Weights of a small mixture-of-experts language model, trained from scratch on English Wikipedia.
Size: 14 layers, width 128, 5.21M parameters.
Experts: 8 experts in each of 14 layers, 48 GeGLU neurons an expert, 2 picks a token, a softmax router, a shared expert of 64 neurons.
Below are experts of layer 4 (counted from 0) of a mixture-of-experts language model. Rows are named router (the router's row for the expert), gate (a neuron's input weights, with its number), up (a neuron's input weights, with its number) and show model dimensions 64-127. Each number is 128 + 32 x the weight over its row's rms, rounded and kept within 0 to 255. Numbers have three digits each.
Before each expert's rows: a language model's description of what the expert responds to. This comes from a sample of Wikipedia text that the model never trained on.

# expert 0
It responds to: Content nouns and word-final suffixes closing a phrase, often in sports or politics text: University, team, season, Party, -ations, -ers.
router:110073158139132048122164131107077178081124158103145114136163136136052178111114147123193137092191112118154140103130130125155164115105084196166070137169155119127159096072169106156121125113102111
gate0:133098096138104122158097159147131105172148176097124151047120032131163158133135078120115173148144113143091200124116163125170102136125110168107121163146085081138187181122141110124115126154113146
up0:098120069087212082128170091132139124117136091190117157143151117091104116132130137092159155142125150098082158116142130168096157130120117126117147137152085071124171111105121097213130200102114124
gate1:181135089141093064157113095127074093122092144171126120117096141121121097122085083184158143147170135142119167175115226168113144138149107169150115121121157166152150163100111109156098066160176131
up1:103126105122145164113102103088166200126136127122156178146178178100161107126131141083169103151134161093051194133137143094148183110149103105075112105121146089152172166154151112057134140078088129
gate2:129125075107117123111041131126130126105131169095115091103164146136154150086134108196123108131134134149162126135175098167122096162109140162128137102078095116190098174140112073149122081096120164
up2:144110166158162098121121109085152137172105182135138155121128124136138155138122148118164090087114202113166121169124172191162088130142164124161110127109114129143131138116211155194142105152185136
gate3:126118095131160125116137110141101119115115180116155184093142095108090128158196165129109179112128106112170086155134143180145132186136160144106145140138183188098155151077147090144084129124127147
up3:133096086152121084092084122095139102139079131114152122067099146145103129163131129122161157095119115105163106123088109182161122149129160077095169072167128109125119118103123071122126095119170152
gate4:142155127123127105121062110131089135073127160076113110141126126104098085172100112128162149142057080108144107110147101122129174152185151198184122188162160200094097144098126128172135130153067127
up4:128125084095130144114172128134196150155101146147111121110142115168143148116145144128115089109158164162158099139189087110114119145128114121153135129090096099124120085149185117060042146109116114
gate5:117117074133091030090135131133102083157111160086139129109103119186060112144147097143117122118140119127141098129118172085176099181156132166144115117134097129157154096110168061166128158132100164
up5:087155153162104143186141128118103081104149084127146062088138100093171163106193142105120112182110121164056165153173142140121168097108169148138177150157173103055088129133103137140181131150131087
gate6:131117144132146112128085109121111186121104094152102082128170146040120116221159089128113113111157128086144117139114156132137132127117097165161137107143103175132079165099139129174111130051102073
up6:146102107084121128159149113080184107090144110094105068150158152101164103133133082147141146231118102147084129134137168176134157056105078110086119071169091080124130104129100144110128154081077054
gate7:130121048153059095110121155149070054103115149118108128081125097064163145105141080122127082145089090176171098159109116123127147138125150217136134126144097151148177085068142091196057132141101135
up7:114129115132132148131110136132065049149147150128172068122134157113122148105097124147156098130152140121117114152136172105202119129138082106118097147196166143077125081115173169118068195104099114
gate8:136092110170098143114172184161097084141198118053124117102152097132133141164135110146056165104169151144082113193119126150140046153159121131149145119132046060141097079127101104102140104146134118
up8:113112080137125132087085123157131107154165110153131111149098099120136156157049135105222120082132139110123142129174170084146135107180093136154107151108150148156182032098144125151064159124124136
gate9:166124065086136107140085192089068177099144152155158160099142079119139112159127120138159146176157111176159123156139166135156149094101133138108188105159120135152125109112153124112112165096094108
up9:179097174142107112108131082137123110149143102145100102123113149149124073097102112120155162092099153135096121100199078127083114108130138088102155147139124105150109113134118114118124045143120140
gate10:175121157150119098149157183167150144134104102096129090114151114143112128172139172171101145142202150136153115140139131151143117191102101156169134095139207099129049073131157061162099151134133091
up10:109173085150131152083096150125125152094104134127184118142060156137084177148123141101136128111154139101122148137136141188105121111135112169124116160123106128114131195151117170096146097129142086
gate11:129111162170113130108113099100107153087177133153153156067180091132093144164105138111123094145143126137142135113099133119135152133075112141072144114071059176150119124066152106156084075155117156
up11:150172112175175106175151105172144132116130139087158191142149102184191123117119105087096146150137178096087113152169110144164021129202145123144185105143123136120120093174108162095173176110138088

# expert 6
It responds to: Function words joining clauses and phrases in running prose: commas, and, in, of, for, as, that, over, than.
router:168131130184062135096108092146160127120103092163079100113106101097185107133106137157137153105108148072148117138117096135111052149116213125133127123072107140163163118084086116106128127139102145
gate0:210097135111120133172084061145117093122112102218179148093176129117074121168148089083128085158039164156124170116118128152138101104183116194092112162144150132138113112104096114147142198132097137
up0:088128141148101132104132161140182067158137136142050129186103097138139114173098097157124076083154083124201123134124143084160130139144141116158106121167125138126065168096150154130064077124110148
gate1:113086124071149124124165111143102129161153154135147164100122100144131109071130119124115098125138106166130088187154142148126165116132089124066154101148109164092114131111093122114116133161067205
up1:123156137147155111092099169072166118145095147168140185141093104153121115139162079144100121109145106181188146116162149149057121089144171140156092150161181173141148124125128131123134152137133119
gate2:134102147106154093200135093164103126120149155162138121136141137117160124065140131176123168132130092124148110146107132174136110044119159152154149158103127166185134111132125086129187123083057101
up2:074111131078137148127124166096103148118154101103031168136138110159127115123065152135113142143081165125115135169123124107161141119149122107118100131077133156114126146095116204144125098179137108
gate3:125093068054107114128191115110144093096139187114148126063133119085166123091117136099143148149133077130120151136151201100128097137159136184069119165169141143134142095039146167130112123095168225
up3:147124110103164150132144051162199138119128145156143153166139114158109145089108106153123169112086146099082104116113134159140097099173106056124206094069102121097189180176135125137112143107159121
gate4:169128069073105069116158118126175142130050165151096093089104103129131107081116103131135110142135150099192131166086165088119113208168091153109064141147098091129127106087176147146058122067140158
up4:129144139096143102118091094192098097113142172163103091116094133147140117125127131144120172119153136143146114130112129151141111116100095137102072122133126113124098166126209098107163110163136135
gate5:111095165101143130096157116228110198122126137145162189109133138126166125155056086173140120083142152119114103178129135154123149177132124110144172154120123179097141144145128119143097111105092120
up5:108219126153054142126108165051160107084161113168132113183121145113094139088170089164159050133181157146191126131133113122180105069149186130196115113111128089133120176160122090164151094134145142
gate6:099170143195137092140107143178032078154135113069130151077068109145092152186135157127161158085134160140175108125143083189151147107158115117114084108152144141150126147075104096141112130155078129
up6:128103060139149085076169167052109105161102151087132105151113138121175105064137128120123179125185157101129145198116131108058156095134099039118105175113125122160153090076140157130134156107131198
gate7:115205092107078131123103161082097107145132161089169128144126100158140163105152141120130142202164053166126177150141156178114102145125122133134073129143157100116140048160144096145145138116068089
up7:085136090138118125068135115130118148123100184136135147077106081134142138141170191082092060157116119135229139123138168146162110153126118094140110138123148155117145182076118167153053113177180128
gate8:111124111152117109106142135178040008107130117147100199088156129124101146150150144143132111121180107184126125151112099127125155183137085161155091136165125149116107122034116150166108054111082127
up8:125063094101106091152152172149115084161158107084101102080145139107112115093167164172163104164155124119121099186154076123110117108108165076112122172160060166103035084115140168157095065036121124
gate9:098075127133118110110132110174162142112164123142131102113130153132126081109071149116116081097111153163151144124132160071139091130092103082115056153198134141122140180003201096132076170154140120
up9:019075126099148172117123113140140180095140136156182116118138120079092142116132143118114079135176147125127090146147167106169172069129161123091136112156062053147150135097104125099130136096115165
gate10:125156129145119085109105083165094102154095190132135112086139095141106140163104034126126113085146178176108216102158141175120109127119114161108108133085125158063144124078128117164150114156134068
up10:069108124140149141059121098134146163121057124107071206120108132165147151202131129107119142088150120157198148123114180074093097095109165174078117155136151176104131174095153194150160136123106153
gate11:172159052189118136108140131119113084118143147116161127114068173170067140134154173174163106104108128126189112105195145191124127132168142151178127136082093117145141108160114152130120121163051186
up11:115137119129098107090098087124106125118093118194142126089129191156139061169157162119159108086065123126192121108107142093176159133168168173096113130096162135119186161147139168154165153144120166

# expert 3
It responds to: First pieces of capitalized words, mostly names, often a single capital letter beginning a name: Rog(ers), Finn(emore), Mc(Murray), S, C, K.
router:140117131119125164104170147114148092041073140186134137146067159127134175110209092128140125128186108126168147132176123139112159152124165080149164144090115139077102125187163142138106139130121092
gate0:100146107115123105127153173174124066178159141101102130100106044128098116084071127148145145185178150151104184178148172114167088122071118113180124100104110092079164142116109145101136144193177118
up0:053136163084153189122126132144113165100115131159118088091128136097100121092134110118080101117123129168083099130148178108087085160102117104147120037142164114141194148131118106137062114140183059
gate1:100149088098120087171133160120115104138153139101130113037163108039073115169074151119158121220157099194140165156154094077124131116140139154089139104117097130135147113075129171167136081180135109
up1:100108146087157167146094108116166091114192095114166109112153120009154161058146115110094125154111125168074162122104136149055178142090089151107111132124120136106107144135089143048202152116113136
gate2:076170121128148122156154158164123127135184113137107102068195106132129122115142115119088154145116179145073157181149158161141154111046084146133173176167131153118115095110131098120133126198171141
up2:174127165099078184157146126122122123145128101091125128106120168149156152130166107142173159122130120148130100127161113130104073134179116107160128194133117148138139212113126162140062147110148156
gate3:142133087125113066101103159192081074124055164086126148159113086164132135126109144190133143130120113073155098174138109191108138162148124195147089132128136114154127168123127117088135098158095121
up3:157131129119165132154124096110172119171119085125166153130156097147126165134123107125143124199128161154017158090139149200134105079075145124148146115141115122119140105095111163172135115103124130
gate4:130124091100109118121151017109102149131118143112163177040193117166118129133076100122125126185166128226134078161187129135139091137110139143143125115151109144133112129095106082137093103127090114
up4:095115133123154137105130125108120101175134122169182182122165154159190132139135079119108158129154102119125120068163193123120140145122194164146111160123118089133159135117121112092024140047116108
gate5:142107079175127082154087155167095153135121156171122181107116067156193112159159170162089125086170076121209156143172130142150112159129097134173125149123105183147137126072063040141114102176157146
up5:143121114094151099157089106137192109127156113101140160124120086201121179072133121115156087125127097127191134119054113156153127151054150094074108218147160096128155113137167111118115093100102148
gate6:105157090101119134176129141121057160121130173084125128095121098163148130132170108103119161196184121178140149202167149084114151155120144143114071191088083132112107095113139124139139097134123086
up6:137089155134165086098112175114094074154133174091132181126084119116131183133097111116106159079087107155168067194112100135150118152137110144150098152100096146113114103115166091114116115148159152
gate7:169138047179171176090101108111113130164103116113123111140134120136067105113134145194148202127147134162107109158188136127120114154135184183144116139145134161124081136106107088102164076114128198
up7:146100095074046092170174148154069097123107147144116137143082096158142132077138068136139151097080123104106103109117058221099164140094167113131117071129114120145120111109157043139102138112117112
gate8:090090102119148109188169137127066127158204122105163130055147109097155135166165128123114092079160160175161113163178160118141143147130130168110149172182134165112098114099094128187049131173135113
up8:127148130070151097166121087164179174089156087100122114132142087089142136129056074123200115131123099123104106066145106152138119108111154117104171138131109141074091115098195191200122132127136126
gate9:131158113177131127087076099123155149125113100101101150101104067092098111157095196154095123093125184124157160131133184115149105124142145113136083167143140094096194125075149113115152119140161145
up9:105106117156175081144120143122128145041166091145176139095115122142129123157174081141091131130113124116136094173141163114158147133161143190088092111129151158136114160154104160109187082172155104
gate10:118144066163176102143169143119041082179150161139132098067135066086110123165135153161107156113123081157134155146138171125197168115104150131147091131136061168106157139095133102177116140146137130
up10:142094082104147119119143124123155182240159161073122119106123125097096149157161116130108126142156136152149145136137110116120124093105133103076137148094081157122169104143153100166095145164126071
gate11:125142137155110084089136188157078120143130162115139135078116062129143146143104144147041144145188144155193127225097129133162150118103131156151124139159148127127176155082143086121122121131159119
up11:117121163094103171114127105122144122120148166115131162091138110179136068157094116168089143129143068116161223134121206153117119086165086131128118015128112148134127157156113046061142112151134123

# expert 7
It responds to: Articles and possessive determiners before nouns (the, a, his, its) plus table pipes, semicolons and colons in tables and infobox lists.
router:116130079113137098062078153120142127147180210157114158102147101155194070051156089095084131139092127118119128126146175123140161148157102118160107095154136159152101201150102153096166083122156174
gate0:147056140177131099135135099123052126122125107086086131124161131127152103074093165166131108087139153164128153093139150181141123108101137155190153086205120142151133120110200095169069135125138161
up0:133198129111147209132127087120209141120156119171178142169073080129152136104114101156126163133077141090115120117089109071112078107127104106137145111175161124090143126127105154132177179161097138
gate1:147150112086121105086132123100115077136092119114152130118139132049126081148080185127141148130099136096150155131157143184068136083107183128183088102196118155131157135103114060141137148088108132
up1:126128174084141121150128117177071079128194173149182129077140101072094110102153122108116096150105103164079153075158140091161153123101176122146142131162097161162114131065159105162105135120200137
gate2:119153088131156059119115066143132133130096132172102116125125101189135128132075148147143095144125155133121129135134117106133140168110125083140150098120080067151139085122077132126112116093160160
up2:101145122139116096173142084134070129135098121101122105170104147119104131139109157126170064106143169117134146165072110156120117135090181075103146147098128164077122079131084130133163182048173172
gate3:097160093079157129175157122134105080087192185126153091074188131130113120152133110098182162150146125174102161151155114114114076128070108139125124096097148126109191087126120123112141090150076152
up3:138146136140121116178159124181094082142085122134104130104136132089150159106089142094159090118124176123102071131097181130193055100091146132110167107112101040066143145132152113123130141106125177
gate4:170160129118144111111131145094111135113106168102149102124158145122122154088136187167068142095130176186131147153086158096171118149117142167180082125114139049128077146166111117137134093150118128
up4:115113141045133158120134130117119108111121089119140147120126121155136136142166114150126072111138100183112081131132101087131078125172173110089129119204119107103125162170160082152076191058071085
gate5:130199120183163139158161132167082116082129125135145161130115084119168155110113133131074136158141150119164195146122086127103110118090133133142151106116157136094144153124107103175092054172156088
up5:106098111114102058137138094148130137113160186110167083178176137109123159067161098097172182143183105112086134141097107142148089071156118114092110152123132127149164110133118092112196136143108103
gate6:165119132105090093136186124129083124132173173113116101107141092188138140155119097142143160124142114125054181109107195085173137164106118183134095138137111137080158121090234103135129140144123092
up6:133117115169206119160094131101147151116113132189150111081105078124124077072112135125157152205155109159091167112136114104150146163156114156113131109049121125103101192147121112132172081120160104
gate7:153083080111099088064112178091122151113107134040140115113194092140096108107186146136126136179132096146140151189196117173088123111147122134152112064146124090143175133096117085113120144123115122
up7:165178115152104150196151114157088115128063114135111130127079113195145147114171193126139097161174133069147128120074124107148142158153082120157161136075155089132141115168091084093159169192142111
gate8:117116176198151149188118114132085126133106209179190146127084098090141156097118113169099120169140116166135136144125066101159153160124117182163179154136107114143138153104113124131120158138102112
up8:160145153168100153121130168155125079130084149162099073168128134106137173160171117158117227124145144101126093156052135080144132199117100102089201115081169081143144104122084094120167103141106101
gate9:120172128101190114188117124222103090114152141151120147143143151150134104135152156118142121139127134141145163091143165082125127185124191112150145109167141141182144135155100150113159119103126145
up9:133125133135160097114123196186105190162150120142089167110166147104125118139065151122102081120101155184149075147147122111120107143181177146173118099173152079124140151148178159144144086173137156
gate10:156165118139082120165100101102167093142155169172160089141106098072131082102088121175103150163101108159096152107153143126193133146115135175100085107121074081117182118159113084149133143187106162
up10:181113144128101160164125071153146140123157153113195086158063116080133138113077078168132212131102139185120163063122110111143133078144102107073142119126133122133181118174151053113142163175111138
gate11:181078084124119108127090170163160175101140139134127120130128090179119122110178156178152160183077159175129110158134105170125127163154135147133113111164160142039105184121136094137149099116104144
up11:106197136146152115110140062133112093126088107130137125119129164134186178160027084106083127118170159170075119095105152149067100135146159119143167137174087129144127097130130128127089170219132141

# expert 5
It responds to: Later pieces inside names after a capital start, often vowel-led fragments: H-ere(ford), D-ere(k), Sab-ine, Fin-ne(gan).
router:102159148038168134108186109159104153115170101131194160093124123109115121219118151133115071088117107133134107141099088108182156117145106122137144113166146118163208126101142163203057143147145160
gate0:135121123108069158179091110176134134149137171084090108140145159149126117104153108156116141110110137166128141179136175107118075095114124116104114184181070084142090083107127167176155135117115139
up0:100136143122136080085115128129092118087144136155141146085147110148134140100075143127109133138124081135143151202148090116147156129149153159162147096151135124145168157150067140112102138164163086
gate1:143149095110121078189132086192076086102155128076136130065160103102115129118094119108144133173124102128068157140165156126145111133130105146104162122128077173121155160099132130148100067113123120
up1:142135100145120154049147100139095143199157117146131100161065082161148077162094098147127149075184146090138102164141134055178168149077141118151071129134167109101099059118123144116162026141144155
gate2:135132166184063122189106075169107185109112129152125153064118108124112110159107091194176197130133082186133162111153107153114079153131114118134129156148112105143161156077114125198124157136107135
up2:096113119151139187142103092131137139109091103113180110117141069127148132178072110115141163127148067151105173123128070094105147109086128135160172081136142189135118180153168117154083150092121188
gate3:100071109142098084141137147194138146109140169149109123080141075109137118158104134157164124094177088108148146189125106152145063176185063126157157120122149184133122094099104142190126201109082134
up3:142111109135128124142143129118089035150132145114170105120155118097105127129096090100113131151109123181101163226112140126132124096098130124122146087183083154110132171155128176170148162157116061
gate4:105094105064172061158118108237085109117097136114127125046148103137110181165132141096134145104136102115118134171123160138193112169125130209136182158128131162119144084096103152132079149158104157
up4:125159136100117118155169120122118173111155113131107125102129138177143079158135149140165148134146156141105111125102087113177141160139178132095156144120139119148174174134070143064153122226119124
gate5:176137059159121115077184131138137051109129151123087117123123075192085146154122113130156112121182087165136106151163139144132136135083158196162109106152077149060141177087070115134055109094169129
up5:101089147134115036161096058104105062147096150125108117053140111130114083113082192077141132088106147132113159146157088118147162079156115161103125128104140115184209110113128172169174171115137122
gate6:123144093061080085196157074102114104098149194061114086078101116085139152118092141145177154108133127127108158157166172115181072160124158145148102153148092154174192115087110154152123088187146183
up6:196122178177171193127083111140086170139146114189162162127155114168125113152147128091093151114138176128168120117133065114127104126136145122100114194138156164068133128130141076105168110126111152
gate7:136122097137226147137083125101089142109126158132100074099136124135135094145078146145108154148115057160122192123107168165057158110146145156139154158118106186070145170068158143184112150088123093
up7:118108101093093136158121109111174101167095115143103133127075130094141149143158099116179106118120184101119146142201152104105132162110060101117145154126138122166088124152127162063189080145135175
gate8:117182127121143090117126081173128123094152102128159124152089147143143112155087115137168137073123099117165109165120116135124076151130147138149168103152128183101116144106110127194101127059122109
up8:110121122147105134094123162130163137117103138154141108148148172195126133071141135120106158149127138100108211196149192151135151136136125157112099099109129085105142131184107158027180138102113130
gate9:203123174107103090085156118163121114097142117104143138143072110075124157144118158167129107110143170108181175133149146136140113103104178139173116117121112128113156167100103141175053099075139165
up9:148182084135155122151086154087140133121108160152107115148140160127181138103161149099118144144141192121126152175105172130116086171110126153085185146119151106167135046145117176122133149136124110
gate10:089167111094143168159087155131215156098153070117155145118160137097110128082148110133069147188089139134062152193143087088114127166102090114096145150127095100111169172100188150145149116112130100
up10:165079135152121118132108114092131157149119096112121101142118179105177114165176138127176128129124156122172116061176117146085148097117161168103062085145145147102000160140134125155076104114101180
gate11:078117148129116120080170122198135106174186127118132189098125091055129134168077099200105082143136090177132173095174155122148085162079144091138137109177109100171180124103084148114061100161094136
up11:160143140142121116135041130151117118105083153129142077126135150141179114090200086117132140112137119070126091169110107121100135151096160155106096141120175166138155150114115186119174169127123125

# expert 1
It responds to: Numerals of all kinds (counts, dates, table values, coordinates) plus hyphens, em-dashes and opening parentheses: 35, 21, 1,045, Israeli-UAE.
router:157149119168157189169126131110158155092127093125155087186200181117137127112113055148103114142091102133061147124130129118036127098138086101075115132134106125124058119093134166111117161113147053
gate0:105078141136114145159089113184163127116127130088146136124141168073105083175116127163126149125140130135123137110141081151129152125156123126155151115130108143094166134124115143105139146080074118
up0:104151146109153078159177133101090103187161114131158120120113083125146104119186145108082193077158189177152125167086154162173168162094100146153141125103127153082168111138123179115136147101155121
gate1:148168113129152153138092076228133094119087078127139091141106165172179127110177094173114120137140156138145134154145098109112148139117129148152152090136131121092142122110118125167116143109133176
up1:119209157104097193074124136118144188141061115106130090143076163127143124110118127179104092121107181119148184125059130123095182153143140104106165131176155109046088081116172067111137169108130105
gate2:116141067129165107159121112110140075023105108140113086181085116133084120160121106171136201121126150102116138178125105098105131104144139117177158138085110173106111142141092126128146132143132141
up2:102084138128172110111097121112139140124103134137122153149141117123169089095174089124068122187174181125102105141172111178096109100129160094146166091173198080072096203111111107121142159088068136
gate3:105125147112150105139178097158104101126149146081086189116102102189152177176154149216090135060173116138150139207114168121165112186064106138146124139132143155145128159099136134181054145088144127
up3:113120132090135145136098163148088145147123121114092114119098185147060102108070119111168105155106160158068054110127100149067141179137106147088106168203122135096083117129100105107176102111116153
gate4:156134144162132091133168130165152182147095149156121121156058107137117093113087095139118169107172115106212155192087159110101115180100162184164085183143106118113147160125136125127071132103134132
up4:087187147161129097129137068111075111196136108096109099093107118099138123122128110126134145035130122143158098163115139146172112150121181144142076102109140089099156087112133133157103166203149114
gate5:209121112154163072147055092124124133133138128118151120092076152126137158134140101125126097155181057147136140146150142145098136176104110217111169140128079152169104140130080108124145123093117166
up5:107154091115084147116053146146132100163148162126181080131124090143196081097157207110140144129114135175126122094132131169121192081139149118153112128098164136075169136119176127116100152064165125
gate6:119135118136152142184084132158142155067145073129134148121177151083196078129157141130079143108119149136082159114108118167185118100073121125148111142076215144146142104116167088118139140175079135
up6:091131140089118191179109138158189135092142074090108116121140083116089089128109127137069175153122151137118131117132095195187085118126078113108115164124138095187131112158102148097151150102110104
gate7:141133121162054137130153160132069154186092221115089096107145101219124118187079138137074119160116124133178103153130150191154093105157097115188069104098190107105099116100137085129124119122115138
up7:145155169136148163113143087135160159077133104129111214125010163135138132084124066132098137077110081137171153090132137130125069139114111147102124111149123099145162154168119097108146194108112121
gate8:163108106062215101171124038203159110081141156144109130076091144152136165112112104137098146145118178128121164138134100152146088151092100171097103126154139173106142124146091146173136131097118117
up8:119184138153097107117074073150050113165145079186153120117156174069178156110119131110125139114129114136136113072163138057182116108149143146154192123079165090117118113134176148125081119130136181
gate9:091127137150117076131159118166078058142100130090170117076152171062119150121113143116141112150139076154098157181105119129150156094108116161142088118101162123121165069133120178164066145111078151
up9:157152132149198143125155156123087182121147129137135144126099090218097110189155148130097197108164164121157114115139098161153152110107068113147130100067134177186142097132097081131130109143150115
gate10:145144146105045155110091105164129152116071098072069129122106156115081133135053082126130102161176142119148120133130087147116147194105171169117120112128156141074115087119068088145124110112090150
up10:128099107133112113087148088125114080102075158074160110155074107115102187139161135098156160080159145087166155165142122152090118143167165132220135108127142193165113145143069149143179155131147123
gate11:137094106113107052116147152138109128139153124113168139065185102110155163188168139139122163143135117140154099154169167106112153174163094159161094128138132113125160103041119163197106081163092123
up11:115190079136122113121163150129070127206107168134123084119154101075127134159128110105181086122146159144100142123176108144143172091143157171122107136072142149126114104121165114159139135155125122

# expert 2
It responds to: Line breaks, heading markers ==, table pipes, periods, closing parentheses and other structural punctuation, especially around section headings like ==Early life==.
router:114134145091118128239102097143154117168099130087164088104115104149072111159094171107136105184126158166101149110083188153155103130108139157066181165112145091124154050161125086114155151140135122
gate0:152157101169108143116133136071132177128061208132082094151167145133132141094160090115080118152127124115127115133097117103126120131126132111119155119087091097060212113110223131164054097150131111
up0:119119135125176096121189135153110151086159127169123215083147135146192112111121168119088155162160128105134146136152146103083160102129091205120103125138061143139089167159078179135144125180165089
gate1:129160065120108175134138120087105113103178097123145116091124090072141129131172190101071158163148126183170222167161180132142124144080127092147092091143116111146140147171141108146107159154102156
up1:150157086164123065103134204148116158129132145130095046108099098153093125146119116116123125119155170102158085172046095180160167182142101159140065124153164097174144099101124196104145152109174141
gate2:116123112082109188054123134145153144106172111122145157121119104172164162142107132159138174137162082107094159099196099059124084107161137126134136096173107109100150137091109120103096110125037147
up2:116178151071196036182129108134148163127138119137197133104161128137136085182119148037145164130182183149176174151084130123127145113066178108125107140089159119152172115110182078133155160136121098
gate3:141138089070114136168092101127190131112183178106151104144164102127130087102140132168191198135136166137125183167173107065158133179093085130113100128159097174082146122110107131118139088134110149
up3:124132156127095125161182129142069119168167127120122099136128156123102140106094091127059141126158125140092071102138161171093143047165152141178117105135193091143149119083159097157139163110137113
gate4:161154154073129176161122110147156166100181180157106097112161147136142075078164139185106109160126073123100138098126155104128174094184132132046152113148153164140149154114124110114111151121101057
up4:072140117127142121068165137138150116126079109120154125129122087063135185123115090081146137138141173151122100153155112188161089167106091102142121097031099089083133082124099104111068113116117206
gate5:135106108089146130108125094138135146126110119084127116130208150096127121140126121146123107092141131177167124173136133104094133183092137042132123144200083166100096113022180143158122114124111187
up5:163157096099140080099165179108108128078093135184143149094107068149142107139152128084112184152140130121121150131166152135117220125139122171113106106144087120129123169155161163129133174180129069
gate6:167169134131116150130193145107155154111166154142060132080182155150198144092134173157074125140179140174117223183146177135158134208114116145111155069069122119095156068128087093079149115165124131
up6:059100095113094119146115093190087183128111101109140085120176140115144106142071151127124085093187137095125106163146116110142167157126118068124085164192099094078157130112094116156095170115095096
gate7:151177055107136048150126165146153129111115180113114107093125065139139140129142137141153136172164153136089162213096160098190120125129106168083123114125148155113132135146141115160116119144098073
up7:118215151123123157101129133132133139120056135126072111107092166146195137128183155136156112138132128120159137142093109108141073141099126116130132090034107163123138077094075120129168161107125133
gate8:151139123109159111141102102186168179091190157132173142105137076116174072116120140123110175185082169166078158179130141101210090132130142137138145112096095108089149130126157126103171157161158111
up8:143127154118090160148173137124122129144138116081106135096127138157131176110107086123130136088088063133144155109102129124081164110227087042124122180176096200158118142117087202112126100119087177
gate9:227130150102178127184144079148138106071158118087149121092161136100107070109156102156090118169098110136095183108192116152177100101149176129121138098149099094122151145100150132110158116142100123
up9:168123116151143084168128176131165098137166133093112116132103048123153110105121108097122132151152147093091139108139128097177118087111174198121117119167108063121174132118148151089199148170111137
gate10:132112097069118117104101079218133135126107119158177107104113097110097122170171134124086135101139122114118122132174102105158136094066167089114128179138102133083140123083108098175144142113090168
up10:094102086074120095113084065084159101116118148089149063097151126084160073112157163091122080139127153127109122105156150058162151143080089103113198105146105084143141152119125113124162072157150149
gate11:115140119147143085152150081136095126125103142140109157130095129107102171115105120141182118093131168112160217127126145136125074098125157087122093135161162084115178136053133173194071178150130148
up11:141152132132101108111111150144086091145149167067162083149129113138130084128137109111131104141137167139158140165134132107113131113067116128179052147143147153068111127149133110135119131074172111

# expert 4
It responds to: Middle or final pieces of common words split after a short start, like s-hed, bran-ches, sn-ail, plus the, quotation marks, species descriptions.
router:118147119173169135133152168120078066130153082061049176134122134115122148126125186140143185116121149163122091158162090129112128105135129153167113108144121117088085184122101119128153100121098178
gate0:143052094165104137108107150118157173155162195136091149143182106202126160079127129154133138138122136169157123135108137137115119102136105191079158126168115178100178146100112189106131163108145129
up0:117120143115134157139099111140133151141122147127164107106130077170160120111131147134088118099126123169115137106162184118175139126130097088075146142151117098128203117097211138154151104127116095
gate1:131139126144068125152132115133156129148146144072110140113174104127117144173129109129172149189180156185106146134159103135169152108120069140107160118105080096107139134088085112146172074111114130
up1:126108121121133151150121096123099169159177072103172072150113145092158124090143114110171116117151149114113103180162119119110098126143105119124129176147163114142072116143166115185141121084154122
gate2:119117116118114114181127092153101167125140192156096169114180063116193120135107113126096110166139157126129178134128119116166161131045165155098146133130053169051147155095178141171147133098141136
up2:155144137136116220106082079167086088074146106156093096173125089115123149107137125097126128149075091120161119094171147140087126150109146163102175146140129120102096150106101151126083087144143139
gate3:133111067137157039118093175208118138159053112105137187087130128085111134176111131157148163094125140161135093204107132115136123161136147146133125145075135136115135155133102109113106144162080171
up3:162118094139124095101129159131136168158158140110155149101086097118141112140134177105196108104123079160148141143120154150152168141162167127123094155183197110096178155058129157094127131138109158
gate4:148079104204084123139093152161123092131102124208132171101072097107126123174105160202060151120115164100157114137153100168070138179117190102134131134107065107150137108095090109161093098099104123
up4:178079151108144132086123087173141178131130130128212140129150115095101137156107140095144086130105134093161133133114192081185102108119119114165096187159127094072159102098190172060080142173139124
gate5:134158168138102131128184112128068103132150184150105194026136101108151139149118123167085144126085080169149127200124099134140136130143145133131103163108158136084146112057115085136125081129120149
up5:108093144051128131087154109095140120168111117096153140145167153151209117090139080144110132137107122092098122082145124087125108136120158134140129175059096184155102151112193072146130149100187150
gate6:154120131141135105156107106124074130153094112192100149071102131154107123142149150131068075143151107176162138178114169113131143159149145104128058124113099120092123121078143114156090117126100134
up6:095069099084186066092168087151082124123105137093114135116153152133117073097193167127149156150111104113167099075159140106101105125085124103169130091123100095111087180140133141139080184112126110
gate7:123183062140120100128142152160122140123151174140124170149132124139129125112115160150154174191191109139087175113177145131189076137130086180196149122095169128113178102086140112122167150137032089
up7:096109139067188195102141126080200130143073116151135170138078139151139177135173156113113162127180157144154129137125140209115179146111135092109111145164111161184113147141094168135118090088161104
gate8:159178144140137144133120055157125172123110139152165184066100100116067166107118107148102170110087076112190145114150125155135123107180104109170177148130118081120144142035126081143130180160106146
up8:137113073114148154157123154118135173119059129156166084161171123092121130101164132132086161153107127206151141093170122178089146099167113132088149151159109174089208092138140144059154080100117040
gate9:167106172166112161145119068130111132167140164186121170125110104177081175072142097157112064118140099135160101110183187154146147139132096078139127098124126075134130143058124118173065155193129158
up9:163151127144099157136136143103087150151126122107137080083146094190078116193110145070155091123124082122167101139080142121113142143126156156157100141156148115113137097083136129154158173191109176
gate10:161066103114081079113098146143087117095108139102071159155093095155112108115175073145119178139149093178202124138133084109122150135130160121195141094147121121112087188151124127091158113175034133
up10:162120142155132109108174160104095124109120186108064101118127042111098153081153146167132118091115116157140100113174119079178118156124142120134110121128146094064130124111170100090194117141073181
gate11:146148101090129111101068101079161148066108116137105109103102161119195155107151137184124172166192143127140144116194136167105154113113129119114102174174137106115085111123084164131075149080094139
up11:135146132145136174122115164123166126121078127077121104158128153124138145107137150155154197123153157096133145142128069118117160061112221143118146142103139087177057051122122145127152154097092109